From a checkpoint of a small mixture-of-experts model trained on Wikipedia.
Size: 13 layers, width 256, vocabulary 2048, 42.3M parameters.
Experts: 64 experts in each of 12 layers, 64 SwiGLU neurons an expert, 4 picks a token, a sigmoid router, a shared expert of 64 neurons.
Training: a variant of Muon for the experts, 404M tokens.
Below are experts of layer 10 (counted from 0) of a mixture-of-experts language model. Rows are named router (the router's row for the expert), down (a neuron's output weights, with its number) and show model dimensions 64-127. Each number is 128 + 32 x the weight over its row's rms, rounded and kept within 0 to 255. Numbers have three digits each.
After each expert's rows: "raises" lists some tokens whose logits its average output raises strongly, later layers aside. This comes from a sample of Wikipedia text that the model never trained on.

# expert 22
router:147082148156148119149099122167108135130113081165172126080129120136101138083150119138125130165143093162102156115153124111098082116148143188088112075112090087141156133152156128100138127143087097
down0:122078109113103136161166114100133120133097129099102113152158153126182140156140133097144135086125162119114103130121088092089163112166112166097182176056119194071132105152072166104141074107125089
down1:165124132121144109123176095182104147121104137127127061112106142155132148166123199088143136104104161137123109081130179121117099156106102110173166123131153070187118093130173179100184092139157154
down2:136120127083095145126126111159094141098187104078114056144105162094088087099117122147096164148140112139114099129125203097167106146120134102125189119196132142154154124131114141150108176052157161
down3:187141141193192118203107139137153100133111113155076100048085116115131176154132125164103105166151160152115186044122125160161157133140097119131146130139089109117123153132100090119136111144161207
down4:140065113139148134154175136108133151180094110188113129137082063112102136144181133087145132103135139097116058120134118119138069153144114136196145092175161186141086127128104109186118140097120181
down5:128145125138143133137117086138105129066117166189075108104150091096117081130168152129157132110080160187132115138146140117132111097164166080187143157096119114085101092186110175200155143103094138
down6:097100168139058153142118173078136124093117154120170160122166116184148091128132148166144179116101154094145133168187161086161116040127148108134128141123122103155117086119109072081139134160142149
down7:124138178161113113148127134150207145146129121066127090131174167063100107165179096118113107111208164123197138074156113173124067140136181143089115090161133132144140093089106168157111118132129116
down8:039144157157114163152056123157136069120113149147182156112094131158162132162144095138084178153175171085134156099114120166162129176166126125141110089125124102116133109121093085090161078117132084
down9:154148144143110118126154107124035180133122174156150167100175173124156169097127124155125151116056115134127229140059128140164145140098148154116193132148108166139149127136109139156135089125099127
down10:105096118146152115128094127111140151127139119123092153076136112104128154059096131130120129202098099141145126149101140089098147196151134064099154161194173154133073091097149175082108128141124094
down11:179153131162132134123141146125100098173163141110105079130145203155090119182078105104146113135076152177121124075127113106103111159032075140126137136130171091091073163148157169162152152184147183
down12:088138168120165092092098088163154118163125168100112128098110140093031110110164141133107123179124139104091144068160136140108149134151100131106104110103078122135123098142169133138161142179114157
raises: "er", "ers", "en", "in", "ent"

# expert 16
router:110086190141168112159158116153147096152150114156095162124157102135081100132106196147132169125147054163156163119103146097154114152150153136170166095094148153133123106129173082163086097118100128
down0:106136135125075129129166130156141091138153157164101099104157090089124143139133103077126133111172146129113194105141072100118146083087196118043186103132174151151158076158136116103199149134148133
down1:117152116110113104124121114125139150185128128109127147083152131113085167150144118065133124142131110079098119136178131136072114128123199091120139088199121036121106131184155183121154143138122111
down2:176154072073149112144173169151141087128144063132133158143145108114103111134073147081087099090078143116081099122191067120187182167126132108118095153085173159134151168152112148137115142073158149
down3:155111118144136134132119122148147133099103094235103087065099085187137120128113106115090095130053162130097159149108102165192168125126094153139128137101111124131119125105120140091128097095145182
down4:121164104118116122125121144136149125137084154147116110091045166153114122112133136148122147049140156158082103128113157119109145131184130142157168129133105129191109103134103110141156133058130124
down5:069103120150188132122143140124124120064110128113057145093137070148099116137087120108094217111139164154091095112125052155152098068121121143171120071087080101121135143172089079111155140110120112
down6:166134112113095222157101180136178163148159175159089151075131135111164114112127123111147126112090155122095124113151177130164057059089122136137146087113097130156114125087096090099130171166129111
down7:103177120113160126135116107169191127138123148090167100131179142127152082161105068105083161153170159179080108131089106137076155134154147110133138094104130136167126091084078172124112135132116120
down8:100129147182121114154160066081183088098080155198148101147119149088072179153114046126104150099163139145114118081169131124148088100103118131121138150100127132102051137126155175095161139174121135
down9:131097117090144156135128155160027190171164144131165174070151207100166121094136075126146131140075099163151131176065118131191152143134119178130170123144177163200134120170083115088095149172083083
down10:149079098155139121120183127127104145147180130119176131113070124134113128158137135140117142161148156188094131077079084127145129147121164056123158214139093158115131127125156094088170126169181120
down11:137162140155132175123186130101106108135171158101089172066137146175171114133175085121116127129167193163165145130141123100120081140118071160140085169115164177090088160103118115129139090090108115
down12:167088084128150155138122083160191131102106136122120130130120120127140104062214158086156147085150144122110147085115118151111163107139121123044088131132122162117088091099156114126134106175110175
raises: "tt", "ç", "ci", "ni"

# expert 35
router:055103143148216137096117120093104106099163112140095106113188160149131167132123173121131146127108146159093165080129180100133149120116107186149126063064109115143172107122104099172156161147119122
down0:091120124131059106133130120121158093133129177129101111157088157161111100113186090136149127105091189159133135117149123183089161128109139084060176191147120104131147113145114114109140095095117154
down1:166143122113087091156152103124141141127140114132057140082060141139113135153133159104120148131178136048115155142124121045193122141162123101118171120112116044184087118103087169115121073115116107
down2:110108128092113138080089144105090089126078062141114149169075188052112148077104131159124135123188120144068147131200123073166138127100090105084132128104168097152160107141113164087120164142186088
down3:162111103163131140151110157119156089142125143182159131046063137101113152115101111081139146133107214128093098123120135204074161144170132134197063204084093128171144151096043126135127166120195126
down4:171087191106139140079219153079119164143069135182064070152142121161129113126105134124163126110103091151149101172133086110102101154167146075140172104153040153142095121119125099109172135070118136
down5:054088135187164163137120124150147111109118122139117119112097024149123119135147160138112196123127172132129119109138110166127080159075125107186053138075095125097132152161078127110179109148138131
down6:156109136160084180144106129083177141136100172160107167137139107131112087161179120125143107070106149148148093144161137053192053119100092152108100101132106115144155075158172071110151156123116087
down7:102136142116169131099138129132192166175096130168108139132149133110110124107148090148079180122202176125171136107114174180178134162169059064139131092109162100162116110086142141113091146157120083
down8:141151155168124126127119085147168092091141128197131168096080125187110192188105088079125146133173180106111137136179134108075160169160148161089064157119125155095118146167163171126134118138130138
down9:117164127164135103042177041119096124098147102122140147113201148134156206145116132139108162189117096136158166129090067196175113134122110128096176131167105132117159154139078119136132096093136124
down10:126182172113204097047162067089125127082145092100096190159129116085145147133136122166098127177115086133145167153103116115121093147086079103151129163094092117159169132114097098117142166081092123
down11:127109173159128172129133116095135114098129159137067152121103172106166112184142102071168127063188146149155096120110073126049119118124139124083128074072136085110079079149156087154124126133141112
down12:131118150136118190164160090168173101138143173090150189097085111102124128063119140159116134121136159171118139112121093134139198150106101079091087111151092131118140115096102107120183140109079164
raises: "ft", "is", "x", "s", "sh"

# expert 31
router:123145127168182134145114111102124143106100111147097138125157125109124139120104140129149119112114079166147180119100164065119136102128098081103170093109152106096158136129116071180111127133106112
down0:082131170104097125145133137098161064086177109137147124138160075121138165107147155121143160099078083134169170100139105150127096140170101196102184105127188160070147148130091185165122141122143110
down1:140142100076146151124115126120169136137131150140100093114107104113089154206184170060096155104092088118117123085130121101104103184127153141107137136133149122202122129135181151168122088147135174
down2:164140055103110138112144150155183120112077065149114114116094168118101096084117112129081079118112159117092141140142138097133130106112077093054115129142187128113169129137110120108092162114224131
down3:201137162079190137173203175095150099116139105181138132065149078171104182098157096131123150171116146135149116129137118128195168127147165175126126109126145134160095110081131150082120127111139111
down4:188199133148128165123146127143132120176133119159070130123015095164132100099121115150094135111154154182085046108095127126108144148158113187141158120173115135125095107132174082078176163020108097
down5:113156142147185153138058160149140157079175102176091130143117083098098090126112170104156167083141127089115097072099095206133074139126178167130130158105112134185082136147087141125118139172072116
down6:122158110122112139156108131123189106137134142089125150135164127111135103109120145182138143095059081137180114083181099152144065090100111108149131184064096152112183150147123081136120143138161134
down7:113157095136138149115095091129193132163105159105159091155167145096150068130106106105076177131206132137129093121177106164096107110088140149111204092126108101147112105088133121097140161147135159
down8:113143111146150089199115077112152076046099172185137091109139101119129201166123114119163220162189187099142084118151178150149136110126173141107112114113125158156087156113150101101153108140101072
down9:094209149118114145084145110142089185127155114146152093118192151148104175118065086088134152118115107163129145120094147141122137093116183105128139101142132125114126156129103149141199076062134187
down10:135099109196151147082104100093147121157177181105114149143148106098127117093137142172121077128155098154171151143112084152128114182093123068153151157100073123145110154057107099071158123164092132
down11:146106127144183149135164109120124133150090145110095142114133157079119157126148070164132138151218145172069106159106144117115162092117155126109115106093171073127096171157114102181176159080146158
down12:114133136144104169119089062099140095113153142126113134120119140143124115062174165125119162152146173110073154044100147139111162119134131176083133138092123216166144107109151112114088150142086123
raises: "y", "tic", "no", "und", "other", "is"

# expert 17
router:112117192167151205121132151105109143139149092186160163179181082103097104112137154130165137136145045121193199088149133074120093101164084098095173104078136138152126106108128134122139114126116117
down0:087065097115151068140108094141170127100122169131091183148122109109151083145120149151133082105123129166191109164098117143111139116162115120076167125136134098091183128138156155180142131124088134
down1:128113096055093092114122115126175154148065141188182084140121153117139156210097147128103140081142150125083093099142183084110110151097102060102117109157142106163131163159152133125168124110081099
down2:149140161106123187077116150121153092146167066084099118179108085093135063095148140134146049099125127150107108145103121132133123142135101100066161092146182088119157146136169164121155145070167127
down3:130112118153179167169119150114137120096154141150163127128162117100145113102127071127137153202096122138104116157148120118145161090156138158095096124128141122150097113113057150103159137154123106
down4:161067130150121076141142139169127143178132086202126097195088134146131165113122132138080167134132174111154107152142143136121116139149179130166109105179093118166050107123109087115128131082166165
down5:139140143165122179150100125129151094051071167134099168111096095107163148089109143115184170100101136146127116043125089144099140148110131102136138160038103114166094162137091147203104100165088127
down6:163085128112139172169150170123096144101140154093114144152193134136166094188190160140187117109146117122130139163129165108111059078145111123147111134165129091154121145187077058083083130124088118
down7:129134118122128146125144079127207131118089114089177124189142117107171089162112051166106153156131097132081096093112108132154123068139166070107106139143136134158113126113112120135081126148070133
down8:096093137092091109134116100127101134149079203162142113117164084131127152129151159058117133149141120090136192122148077180151163129088090176105139135134108121075086130116125114103111193148148114
down9:110098206133126178062110139143072169074123108156139137118196121139181123174111140071148123066131075149168109097094078232159126143138148117075170138100158082152084088150114127113146104117114148
down10:101092144113113115125195137126169130150196055092105116125079117141107143081119099167133112127131080119087137136067072105108075128140121152149107199110070175074155135123123110070164135082144114
down11:143083146213113166118099120088111060123131154085079083075104144094188126113129133071133127129163117171101137167156116134113108106056133117166143084102156063154064137139158134147176145122160156
down12:129123105173123140110124149145158099145118136107200159089100106104121131106130130148163172158134155103059101141101117146082122120116151127160108116147133116127109158123184101094154126127109152
raises: " month", "-", "p", " week", " year"

# expert 38
router:163088129141149178148136137136087141126120084149155121126171183139091145062138176197115183183152089195131131120155124071090161102190159095121172103077099104150173145098135129186129084163118145
down0:087124144122150121112119112112131116082147113107152191095206111180123105081186155119188121173107138143123122133107152159074086125102107129108168144110111129092195112132060150196150166129153128
down1:116038138095150127155144151154151174142054111102133099120116113205138142174201164090114136099143129121153126092154176071079142188111125112065145122136104114180126142121092119125127112151113102
down2:135138105096111129121072195142066077112122136128136126169108150126146080091123133118129041092121111106139155069135158081173110148132117073080134147075142097131173120096123127086101159105156178
down3:181135102170147149124159125086078162133105158182115124086115161078141166143120063093174116141131160125124123117119121199136130106157169159130151129092121138122096130124141143098134122095141114
down4:126163072133103126073128112144090186199129114195135111185058127170120116102108099104101180148112147121124069124133132148171148167130093122150126114189086084137106090095141058067175159054177136
down5:117095162115100182066158154094153097097154165149055147107163068126119181152093164097183152119137125118193074104111128105115182158069154113123134112119110080149072147136101148124108125148152139
down6:166119117154153133135192115159104140114055096134081183156135105126180115141220135144146112064081125109127087112151155100154057057103075120135098103113031066145186107143134028108118142113164081
down7:113090230099151122099183090139196124130091116120134089135141174104105065111149126100100201216181124165103051136130153115131099082134119076131110196150165080127152126087133127086125189162078147
down8:077094105138128161117133078135175128102113169167166122145098073106154135114134130058127140138082098156076196086143145129158196156145135180090131183152092158128110128140070173098167136124122076
down9:105181188148115131090142140146080120120137144172195178112116148107131175096113105142124126128140096132128218100091155162149090144137167174136177123131170143117146170138119184166152099120098107
down10:096138153114158143060139096112129115136155106132174149186129102125105173141177131156119116094113086112167142134086105136138115183112145101148088133123143118109142161092109099068127181142084120
down11:150128114183102145137138135153074102072120145110118121013088126130157143158100119099083124140106156093120089149120141122097072144090140111075114097170133104145135149120102146143132058130117086
down12:103177147187136120086105148127147134147120174097091112071133117123145130128134134224130137125122153140156115091110154078162110097142139145152165060103159178103078133143139138158079154157110156
raises: "ri", "rom", "rop"

# expert 25
router:114128171162116133118142133103134146152167072189113132085191100136112124077147175167110158111159078103161186117112132087133136115112153118141194103146120112085163075105108166155173083162132169
down0:113130126118125072142165129122070115118145158054127056141163147093087170070153121134123111060099094160149155116128066162158151119124127159057188102124183150137130164107098085135091073184085135
down1:139101121087124058076117120162131172143150125124119085165093131111111210172170142174128152080127103103074086066120165124106117139148168162152076128139108133184081113104097155138132087101119131
down2:134145110036118125110131153156138112167145113135129139068095117087128062112139139114090134128096174108119110101113150108200133086107069177123129068069205107137159124182122086122101114097161109
down3:157165131126123143142144147121094070117143103218151119056140120147167140119095112109137087178126153146177160145127100154128145093204152127141125183151121100106145096120051093114116177088154158
down4:127080097215117183078155154097126131147092112221105101137056160125110162173119107126098149135114113117150087121127103084143137138183072145196126129128127106157144086129084164131137150061124106
down5:110140139145152184105180149139153122107112202145063117130125101111125108127129122106154161118084171071070130126056080153127109128118190141188129067086152057144134151164134140109105124137122161
down6:155133134136145168182104133083144115148101135175069129166147110151139092123213128179122146132114060092095166136168180100113037059085127144142112121138137120152130148151128057107136141155140093
down7:209138095134098088090124104144225157148152116114146076186201142108084064136121112106134163142178139112138114060178131138132191106176076148117171128154080161127072107056169150149112106095177167
down8:091151163163122053163093142136145074101137196193160127140084109106144136168113087079103149086144144104107107123123112173098090208117101132093123097082144114090147113169071186068120171170109119
down9:146152133164128132072142132129125139135143170170171128076166128097154124151069086123147166106110103133143099145075080148162137164112130109145170138166143106141115137188158201141141110135087110
down10:126145123114166206087145089137100165166153096080125087112127164113142159061058124130157079167136108141107089095068136107099088125118125139203156192108141166133111102084108056101116172140101126
down11:158132132179132158066146106150117096125145173092071127104147150147134140101100081117155131062130175148137062121151160062087116137120084132119118141150115074135155152137175119174151101088150125
down12:074147067181120152178083200172161162157115173149197140082100097144173149094158135101123159098171143146082097110112143143141121110156126155165067144152107189103127082139140175145148127123128149
raises: "vi", "vision", "now"

# expert 33
router:101075152107080173113113120079164109163099061143156150119147126126102076118139130150155201194147123129102181126155123095141139114147159111107174122122141144122138122149144107151105085118083114
down0:104098172171115123178182148169142147079111169103107132187171161124097184137161093159166130118133107165183186126121152137064097123145161138075170101118151157066140140139118157185163060136094161
down1:120096120107147090149123185108104119175123128119102130146104130139099144147109176134146149092126153041092136135158130119099148173143143132118142105108136087207125090154087154153125157108107125
down2:119160108076101078128133171131124159131137121138114129136135128117143109136132086141109106116196150121091063141152156132192131139168095103088139096056175193056104149192106193136170114114149114
down3:129140130134155157143146118076120087112106123163176097091098090148171117128147112136137068164146153117145159119147088209132156134126137182109147098122105146139137139138077123115170119144095141
down4:178132131131182186139139150062121153148142171177145144169072171157095109107110144139139138090032088120100101168139121044166112157127109093136115108104129121200087127118142114152148126077128149
down5:139120148183138118132152150105158112149150150115131081096136134148097124159103160115178131065106117180058113112125094142181140073094148123123117123073102092191113180150093150177101146115165119
down6:119160186141124101156172205085198159166091166111079119156133161122152117148153105167099158160132099189124142122147113099179049098117108113114166166133094122163159124112143105108113163179157083
down7:100120179081130137118102153158169143164140102079137141140167118133095083137116095115138193153157129144153109125131121164136131112155109103094167086118130139177199114056100166107063190116153148
down8:087083093163146153140111159118165093116163135201147124132135118112149159186120056093105151134152155156149115154174146109202188133109079101092116118106118174097129123113076106101137080132121082
down9:149176100143195129151192101152147129146101125090128132132105112110179141114181094176108204195099121131113142166055094223135097120095176120086237086149148170168142116172129140097140139111123131
down10:125143157138153201099087090094120124104232136117127129117093103107168085100076150109143128132137116113115082128128127095140118182111103075158145170110053161127158160095115110090121199136103168
down11:186118105106115151151051118102108078117152133097097140083055159179145104105193054115141084108199170117118155098151142142120130143105089164105098174122149102174119124169115122121164137098194193
down12:104130113111178134120088079137130107104165152098109150138116120136160075039132161119149125144151186189087105072064152166089131153116086122109108096096149133161131101097193088138107132097098165
raises: "ous", "elected", "ide", "ome"

# expert 52
router:120055146151187154136093121072124097154141071142149098088118118111182116066116141115078134174111110187155165067098145085113046127098132181135166069138101136154096166169140110138097112141091098
down0:070114075160098105173193116138111139106114108175107152156153093157116111126177165145081142086115135174107176123101157111060131117173111101112135200109146120109119167124148123155098171124159084
down1:179110148084162122148105103131107139133050139135127158125130174182153157148184185086115130101166148026128106129129132147157131199085109114112124174139136094133150122169174108152112077115128105
down2:088143062121086169117131140114160093109138120138136072162109147085057052122159142109110113151143137168119125140156094111192153112174116110056149105146199148103085180114116135094157199167164171
down3:164122114121161148134181113093136141081081119152131148056063180091127198089148109166087141184161151115075112084094086144134137113129145165109139164157083134108164147132052090102179160122142123
down4:144128100121175151171104178150124125122153151203080144166098080111071152102151142126098091102110097098122012138100100099115096154139112142129114122171106097150150100113144095094144161082126129
down5:154069216154133153073117150111170066094135144121089112145130080104135147118159162115174138124104146135171106096148109195137106093101154124141116122134066081152137162176108146079110160163087208
down6:194124114132145223128101168113127126115085155121107099153088114121167132110104186144169187095169125099166109156117084133114082108122097136130146100096136107139145125134103068086115150122148100
down7:122194162103119143141096163128151089133124132074157107179165161105178111135132078105146104127119161138147060152158132154152099174102134091150107165143092115183135134099159135193050124131138117
down8:060143130130113121182097128109182118045117182189125078132147102122110180144125160133096113148156143122157116112091184150102174135098139159151109153137099164108096095192085146120165061171148093
down9:105180137173147137072123136130064095178148146121158122076181170116150103143153118108173119093148147120097164094097131148194122125135171158101202151160157112176138071161109142090157090113126112
down10:136091098144172160097118097108115111118166096090129077077125123157180073131131118157107095131165096116160156160070097181119111170127142128136122168096094147140155130118143135055132138092101122
down11:151134089098143179144115175141125084163094153078134123103116135160145152137155095121117073096159162173156040171147117102130149189104093127114080109151116110144107140094117120163124100120153127
down12:121118092126140116086108099157157140121069156195141163141130094079129116093155158108131170116152152119057154103112153135138202104130135170100105092110112096112106095159149124151144199154073131
raises: "all", "ung", "ü", "udi"

# expert 2
router:148067181195149153098120118098122174176077096196165182150134159156095144121105146119055165153113103163138171102087121037151116115156181158153174107092136104109099117134142150130159144087078057
down0:108165134083088109133144104153126137077150062102110112154151120092168153127162161173182154151160093116114103181123163115080131136120181132101189182074137154124100110130132136198142163119090147
down1:135149100147119146125120122126188155060118154225104121155096159100134162184188116048083160082174131155124096077101154115098130163131126134124134111091106122172117167075124130085156083090103178
down2:139120099102052102087118151129111122068146110102135121188113155133168111139125162094081118106151180124124116141108084088194154169146042145115120082145160183070119168165076161135078157105193122
down3:159135149148186098105156118186110147085151124139160131090101100115123146135150068165140108180150173143140098139130130198102166088179160108136129105134142086145119109181094137096117084095134118
down4:103098124110110150137117167144129141174171140146118119155070111167104137085160119076068140105154104145135135136114121129143099145153115119114161143131079126195056118097081083121151149108109081
down5:098136130134134126110122117110175165094137143191019108066120103146085173126103168154139142162112165144124145136116084191095133134123135145141159179130105111110108118168099129157098072149170129
down6:152073144152157160227118145205135155128170155154063179122162163117208087109095117149108152135118058153135113095183081101165067082119066096107117139097143103115144126154099063096096164198116099
down7:119158115159090119145145145088228185165131201083152132167169131123158100177145098086081145161136135138165079101155110179124165099113172058085125114127096060158126099086124169129120179175159144
down8:061154153158089115176107129112125134097137138209137116179118098098145092144094052088116143121164165144141080117205165167135152166142174149126144129138107145049145113173070122109160135070053066
down9:078167145120117121088170090129118085118152148086132165160129122157146162082115114097149155127120080143172169102102140167152114130122113143112209158179126111105115161158114128173183081125182128
down10:095120166175133136069125120098134141171145138119149080113157142118132100095122138127078100128173153159126116180052102072125093186140084056121138161151132116132154132138095103117127172102135168
down11:143112101150106171166128170118111077101161119129129096106137158171163169157178103107153128146158141152137111130107142123070106129119157119127143152102163156123121174121138066131136145097182151
down12:114119154145094176063113117148182138123136146110149124169098133088115108108149130150131161146108088129133161139063175148132189142112109140102109115110122226103093100087118137075155129103107118
raises: "s", "itch", "al", "age"

# expert 61
router:118104147160142154156069134129117122129100085180188173115157111102121126071131158121128160199148050142168179103128162098124137148140127081073166095098138109167103107124135143165143155157101094
down0:108110137141113110175203129143172105070094170185127130149133105088155188093151141100148156108143173166104149058148134146135091089163108201103200114105083163142119142162140170150142151110097169
down1:149164103111151135109108106126161148123081174093104110070137139207125150163142123133114152080135202151093116064111135135093131129090105129139138062162103119145152141134147131078124096083100162
down2:123144147107156165056137120162061103159093060078084126161112119089130106092111148143080113109134103143113053090105141129106104174124100158061150106108177112137211161129093148131121155054167139
down3:084145145111163168138124182094133132110080111172139158061112140166128130068121080144113125175121155152135185109095113160150077151150128145136138147155127128128100112140109137128122118096123056
down4:128121087113096133134150108077106134136112098203133113156096106142097184105133100108130091115148090128119137087122123106117107150202167146158160114169113144162128119070118069147129193059125140
down5:091150145098097140089108109113103113088152110119093177110166098141097162111120187129091163141140164131058076115139053175216093096091170133150123063027122097135134188150057151141174185139075133
down6:111124120118146159129128159132220096109111125105137150132183176106198129172113136125117172045120090148129098135182127082102069083138139170140091099111067113083162160131155077133117082164067134
down7:079145112078098096104192125119171138186146115116148103150151107082129135150134044135100168150132123127147117123164164151131132092134168080129118158091174119184093089101131175130121144157122165
down8:091131130133100142158065136090154154120100156205153128132096094150149164157103125092090137153158204111118115105127139119103144177187163174109109171102143135103086138134121149158152093135131146
down9:120188181116119081090125125166095114089135149108184129070161127177108135133097123157112135180216083134190172156076108148170139110159132161064163163153163151117186150150114181120147114091095112
down10:158125111108120151079049113089106125110159057076162093104110137116115118142162149137052115088141145138125163118083158079129151198138131051154121151105108154118097145124120066121093168130099099
down11:150104136144131193116182145122060089130118093111078098113082179168201177181173129170116122098165147175102072087091142166082156089101115114126092130133121128113145137160103126118185102129126139
down12:134103176180149145088115121104143136169103139135142143085122144084140112067116137148141158150100186126074140083093156157066148100118164139199122112149098104079089098137178109078154120194133162
raises: "gg", "rd", "cc", "th", "x"

# expert 39
router:109085219156164152206110096093098123109163082172150155129206156109080141098141129179138110124152104146144166127124110147118115130131092137124125154106115086086149120174133149161159107146132169
down0:071125082110119084137159106156072117107138168131123133154133125082136130133165168148198122087090164184118157106090094178028124099134141134061142126101094109146123126128137100157152143116082085
down1:121138131107211164104083163119130172134099152177134062152125136150136142158135161080080159084125132124142115086128141065140086189118153129106107101172087062154098147138126137149159109151135156
down2:139136158059136149078115148170120124102175082170135142101116135106090096092123122075161100062113132145104068149152148063147085114129064146075189103137150102073138148161119109142131094071122172
down3:175135098134168110160153167081121080134073158176177112070080128152189172134097120137122094184120127118123126145164124110179189151165128162156164178158123112083082126108084160154124132092118182
down4:109094012111126124146115110175107121178070084193104105155072146129145158099165160135154115093149102166106098081105157112124095119122161192163113124158088142185113151124110119144140109084104135
down5:133158137148130157132155136133219098094061150140124105094118089087127160125117150087172118160106145115165150124147087137135095124122144148161096090116087118141060100222124130146059076159122086
down6:110144121125070165185091202129172161168133113169126111114140106122151116121180162168152186138131163111128125149197102139173089121112146133144178132148110137202143114117148104129140159150080089
down7:104168126116090136094127159139160123118138114105100133124144104137136079179172070117087121105183134170117142128181115165143121208108089085143139119100165093156101111101158118133122147168141175
down8:137145146151135159131082144130145129154053195198124129145113080121101126158110081110130145133169118135142120139141160145151132173130124131130153132096123148130090136104110159114162166094129112
down9:106203147151143205131159091135104139121172118104170122122164158097161148063112096105115156107124065129181113102087135139158111163098161100111150094183150140133131073140101134169156133098147157
down10:142108101146128155068124114117128149112171112119166082094116077083177177116124098142113105126170093134137164236138150140165071190127084096139104234123127140120130112073101119097155165096110124
down11:197135100144138178120149119128117082142102148110047114123137147121177070186103111156106101133146165164093133117124111157093180135120108166115081124109127128147083110112179139142149139115175144
down12:166128130211138123130123136150151121115143143148156156149147096099136118144183161180131199136145136180097121132118165141130136113164120162132088100152104195087055120109113143105105144120132169
raises: "n", "w", "r", "x"

# expert 56
router:089092145114145152109174110126115141110141089148086169096196137110095126066108172143064137212134081168185185111151112049158156110179072144120156145099136134133143137165148142119140142182073108
down0:069115097114106104152112131123143136090107110113103118136174124133125180116101142142137183142143179141144150183122089060135184115105159161119186103159174108114130151164125125117130112194137071
down1:129214140103109147173124078136183119166134163172069060105089141152200161137100124116094146089112169112122107100128165084175104190098111079145101124165148072243097096160117143152181146137113129
down2:142108118119079107175103118105069092144175054135101116090057167089125094126090179147089092132147108121066081128144121163180155085136071115073126157111123073085153140133127140124084167093077143
down3:180161131152158153104151111088143132125116096160171117078137107100157156192132139196161175175097125123113123110105117215093141140089165106088136137076140145136118133123064138074144120125112139
down4:152037090125107181143085133096153145172083129169140111153057039186113097107116119112165135119121112162134150138073118128128091091133114180127146133140103104172085099125129074119131169095133141
down5:167145157164122155110112141133138035100061113128143119063133080125132096103155153092140146097167162109110109101114164098150125127128130126174127114133080080092133118111090118187133099114082164
down6:207112059162144160169101195181160141108159097134079114095142111100144095158209164111113083134143085156102136177143126127119112106140080184158086161141084147201209139102167072091100103149143115
down7:132099127161112157114079112091211170152118148161144152121154130099134069139142041122106163131185144124134087085138150112139134099130103057132123103123177181102115148101164144108117138122131129
down8:069101146158146124179082119133157150035101178182112149168152049107160126172131058120122127118164145131094099133172150134112147119157122146073108076093082158080107165171155092105135150162091121
down9:133148209114116164063165172084064175089148121177124129106125152105163154110110094123090173110118034149105180136065127159173078127112107119105125167137142152194123127139095121122171105061093165
down10:150148108137159110080120112054119147137168102104151108086124131095160083104137087162146131168165145160107137131136147123143086168133089045120144158083161129141119112079113140041105187114135075
down11:161108110142122153106087109168119108104123139127067196084148152146130102118097155101130108128127149119155024110185127123113101144145132151175108121086142167116165133162156089129120132132142150
down12:132127171133138096124133121124127121113147106118141133103145129125143167114133136128118158163127123164093113120089145177107151166089081158063104122077148174139113131154111139121118153156091138
raises: "ch", "in", "x"

# expert 47
router:114086191141139154148156098099154145141103065149150094121167126102056087069120157124142104108148088146129152095105139129088139171189146178100198103103094100141118087201119110157126109177154090
down0:057116101111084113154186108114142157164158134113053148127111144159109143121125131131128092085130116168146057118136167069103106048146167133085158123143137141071128130170159136197087108146108133
down1:156134130138124120096088095161136109121101167175100038115099130159122191176157156118129129043158136092070149111117162129097126159169222109120080109078102097163109117164089155109173066150083164
down2:096135091097110163113160128143163177143122108136117114109132098124175080089074126122162109152132171127091137135135145107190179141133062106063180104093136157119183175147123160165087184121157171
down3:120156077132146152140122133133163152118109134193110089053143100126138125136144100097140094155115100152061111108143094130127190161158118169160098173146141076137133110166111115121167146143134084
down4:108125085120137145151151107151113151110080127162141142102085113133133177107099176138123147174141168122130041129138118088139134072052160203133152119122071222140094088097065069131150165077109057
down5:106142083118137189124124108149115109119097080208174099131103097111083113112155119137142140091098141136108080157155064163128172159063164137181068159115116054130105145121098147177111124146119126
down6:122133103132108180146187172122138171137132108129120142155122105130164129117173170171144127111080129148126070169185086133111070118076076162148188152149098158126187146122138065107078139175130121
down7:158160111170095157109159113117182123184147168109201082140181147075141055118121081137130156148181173122168071118110055146155142103132108093124110129121156113188177109106133183093111104136104141
down8:079157155134120108175108139117130090087101185221064169142139089113146134132113062102091171112090169146173135105126201148151130132140089140090135107166113107106166148173149121114176109134149048
down9:109158142158120156081198104132137121189119185117140119167178146170137095141164125102116131136076126140136135165084068134180143109124122130099179165142133158184072115181096153104169108164138145
down10:150167178143178157088102135099057138092170116132116139063100112124164127090139102104106105102136138168105066156118110172161084164117094098141076167106079103113187072105101063072126122106112113
down11:132168085125109124131161125111143073146124143102101149101107113121143153127100125096108119113191163176166149119128168120100154108098133118152132173120166126096072134151097097140127172171133115
down12:078100134145157177078144097161133158161087123099126122115075128080136132084172138065114177125144145130108193103105164071091145142202122091147113093072142104116079100173144134149163085148097164
raises: "|", "\n", "S", "T"